From a checkpoint of a small mixture-of-experts model trained on Wikipedia: 3 picks a token.
Below are experts of layer 3 (counted from 0) of a mixture-of-experts language model. Rows are named router (the router's row for the expert) and show model dimensions 64-127. Each number is 128 + 32 x the weight over its row's rms, rounded and kept within 0 to 255. Numbers have three digits each.
After each expert's rows: a language model's description of what the expert responds to. This comes from a sample of Wikipedia text that the model never trained on.

# expert 16
router:083112140105132119188090155114154061153114158133166130118144131143089172105069112082154152176158088100162166182124193135147179158123143163142145092109148133121158108221129148210148123081095110
It responds to: Opening capitals or syllables of split proper names after a parenthesis, comma or quote, like Mal, Sel, C in Ceylon; also el in ineligible.

# expert 8
router:065152157018149137131098158099093129147094125107210154092099160138173104141084148105102146156124118048152117146165184124171176126065131129126095071082137158134178125139215145091103119120132146
It responds to: Mid-sentence content words and word-final pieces in prose, such as addition, built, released, criticism, pass-port, sit-com.

# expert 36
router:109147149043138145176079158147076124170113133148131109140145128158138127100150117134126163167145116064154113155137163164154163141142136127173148100135135123122185137164162118155172107111140151
It responds to: Line breaks, table dash rows and headings, the word at in opponent or location lists, plus long, small, attended.

# expert 29
router:079088127094056156138131161096157137132137149199157085138090127159127114150101125089089138159184116069121126160170133135119158158135161145164109101077160087133118096184135088103129082151183141
It responds to: Number digits in dates, times and unit numbers (July 23, 4:16), number words like seven, and past-tense endings like fired.

# expert 63
router:060127163097110122146083145137117110134062119136152106116166149128119182107100177133149155143094091087124184181155190142132197147138121164136170098074102112129139118244200121178139142166132121
It responds to: Spaces, zeros and pipes in election and sports statistics tables, plus odd word pieces like con-ical, avi-ation, and Thai or Arabic script.

# expert 5
router:069148094069074110148130162123059077189131160140193130135080129142155140154148131082160147118149104081184108175142133164185158122135139180076099117105139155164140155162133167089120106113132157
It responds to: Commas closing introductory phrases and line breaks before section headings, as in "From 1959 to 1964," or "In 2014,".

# expert 26
router:108183153074100122180077132135138093141090112139176117167098090118129177141075165100134132150115086055091115134151111129131206178134121103121098130117089131111174090163200149119131149117121089
It responds to: Second and third digits of years, like 0 in 2021 and 9 in 1953, plus Year and Points in table headers.

# expert 39
router:081094164096093127128069110122133123159132173142167106131100164129136184160055151152118149119135096128137121165135206109173143128020156158120159095068128071159155135140136066121153108133101104
It responds to: Prepositions in and of in running prose, such as "in charge", "government of", headings "In popular culture", plus in-pieces inside names.

# expert 13
router:053093159059114115147118151069147146131120146138181125133116166123157139156098177126120121148138089036110169121133182121123115099121144138094097086144120122175165157192145102170154151107133117
It responds to: Bare spaces and en dashes before numbers in tables and year ranges, digits inside numbers, and word pieces like Bol-ton, de-gradation.

# expert 15
router:101105142035073134131091112129095125180126109096115078115135169153107165142131144089106165101130067102149113120109174166148141112063145167180118137117131096176183088140111137134172115097111192
It responds to: Hyphens in compounds and dash bullets starting infobox or list lines, such as glass-enclosed, seven-storey, "- Recorded:", plus words like used, main.

# expert 46
router:103094116069109148152063184101132102178102112104144173144170138126159158203088165139073120188149093046159102181111164142203120118114119094166143068125143083160114121166170135158112080139115106
It responds to: Subject and possessive pronouns he, she, his, him, This, It starting clauses, plus table pipes and line breaks; also du in Module.

# expert 52
router:080148176075095107123101156084162147144099149135156108159159145122154178177124157110118115148089112061108131167132141162193144124133118184156146119077115166143098095129177155171156124148104130
It responds to: as in known as, such as, as well as, plus role nouns and naming verbs like became, called, named, team, activist.

# expert 1
router:131115104133094126143092161118143132111121169139196156089113190119145164140118166103142092187153128077109129235105207163129129170133159148175161114112145118157166140169160104189114110104115139
It responds to: Possessive pronouns such as his, her, its, their, plus possessive 's and name-ending pieces like Rox-y, Ever-y-day.

# expert 35
router:087124151061101115166137138121122139166112154122133134114151136124072156135115155116146132127156109081172123126177172166096182180075136150120111075114122136146141120175216125134135071122168093
It responds to: The leading "2" of years and table numbers, "s" after a hyphen (same-sex, site-specific), and infobox labels like Personal, Born.

# expert 54
router:144143159124125148160051117136109110139106117148137167129089155115143145169115168083093125103135115115084147138122176175188206170101143115120135132110137138144146098145190102086127123085162176
It responds to: Commas, parentheses and list dashes in film, album and music credits, plus mid-word pieces like mp in Tempest, chimpanzees.

# expert 58
router:119140089133134112173114142108084088147114117171175095088138177125106120194062120096075139157104080056145126186104165163156149146110131168174180125095130117107115095135183144207182121158134175
It responds to: the after prepositions such as of, in, to, plus possessives their, its, his; also ant in guarantee.

# expert 41
router:127129181067126137132088141148161124184106070196204090103134160143102167171094156101108125143131075095131170155118153133136173182131155163118113101101141116113160069206186125090117108102122178
It responds to: Digits in scores, measurements and tables (6–2, 35°C), heading ==, and inner word pieces like ul in angulated, tory in storey.

# expert 25
router:078107160064116147160152176098120114138093123109179087167143171139118196153064107075116071207109127087124117182107178109142178145115184124156113067127143131098153122129171119128159102097101158
It responds to: Sentence- or clause-starting words like the, which, where, when, In, Although, especially after punctuation, as in of which.

# expert 18
router:096115152108091078145093146131094164174122130133200084142101189115119144131064161107102165180135101104097153143123130154159155138132157158155143141096130143125140122185130105183122155148133135
It responds to: Demonym and ethnic words and their endings, such as Chinese, Russian, Muslim, American, and the n in Algerian.

# expert 11
router:064117157089096163154084177119134095180108179136176132115169112107116134168075136145122123175147101085130160127126145134192179130128126161087121096093125121145158115140119072124153158166170185
It responds to: Single capital letters and short uppercase fragments inside acronyms, codes and team abbreviations, such as FRG, PGT, GTK, XY.

# expert 21
router:126126107094083172142123172148121112105113113195142163158111156110160158126089152109126116121155151058113111152078119121170132136108166140136136130128146109108165102189122111122136108160153142
It responds to: First names and surnames of people in sports tables and credits, such as James, Thomas, Stan Smith, and name pieces like Stell-en-bosch.

# expert 22
router:073114139033073121129084192130124085192097107142116090118171187124167134124128156100075079188148138076125141166083193150108153169150145111145133126094158081126104082161191126141189099116154158
It responds to: Function words linking clauses, above all that after verbs, plus all, while, so, because, said, about, in explanatory prose.

# expert 51
router:069111158071116108163150131150155097137099111104156096120162116139091132149110137109121139127120090125136166154076132169175213199117129138168174069079145103150143122202197113165145096143127151
It responds to: First fragments of words, often foreign or technical, after a space or quote, such as au-ditoria, unch-anged, gy-naecologist, im-munity.

# expert 4
router:061128146066065153163116168100109099137131144163176110117080139150097178124081128090094134091124112099123118190117105145118158162118136130125093124112134147109174157207128167152126119112118113
It responds to: Single digit tokens inside years, scores, table figures and counts, such as 1'9'97, 5'7', 1'7' members; also mid-word 'ock' in Knockout.

# expert 7
router:091091112091110121193076185089139132099104134147135084120157140076155152145118165129113128217145139127124133200151187121167134136059129136138174106095155093121127129187112090138139137149177163
It responds to: Closing parentheses ending lists or titles, and final syllables of place names, often Thai, African or Indian (Songkh-la, Botswa-na).

# expert 43
router:079132193064085094158094129108107064112119092182159114122182118107141148131117158102147098201155106115118153141166189149153156118112171158149139112113141159159123068210146092131143120085150191
It responds to: Nouns and last word pieces in running prose before commas or of, e.g. committee, company, assassin-ation, Tam-au-lipas.

# expert 12
router:105075160061103144156122156086149064163059138113134097127154112084170133164109146112150096179151112042097106177107220121127167138070162170110148083109144131168150121135159064099124108141133158
It responds to: Tokens in place descriptions and settlement infoboxes, such as township, Location, located, the list dashes, and commas after place names.

# expert 60
router:102115146071098133108086171084061061117141135139128082157099131140147169123083175104086144111129123100078124156127167130145194112160147190171143106109137095182137103149194134148109108176150132
It responds to: Prepositions like by, with, between, against, through after verbs or nouns, and agent endings like -er, -ator (pitcher, producer).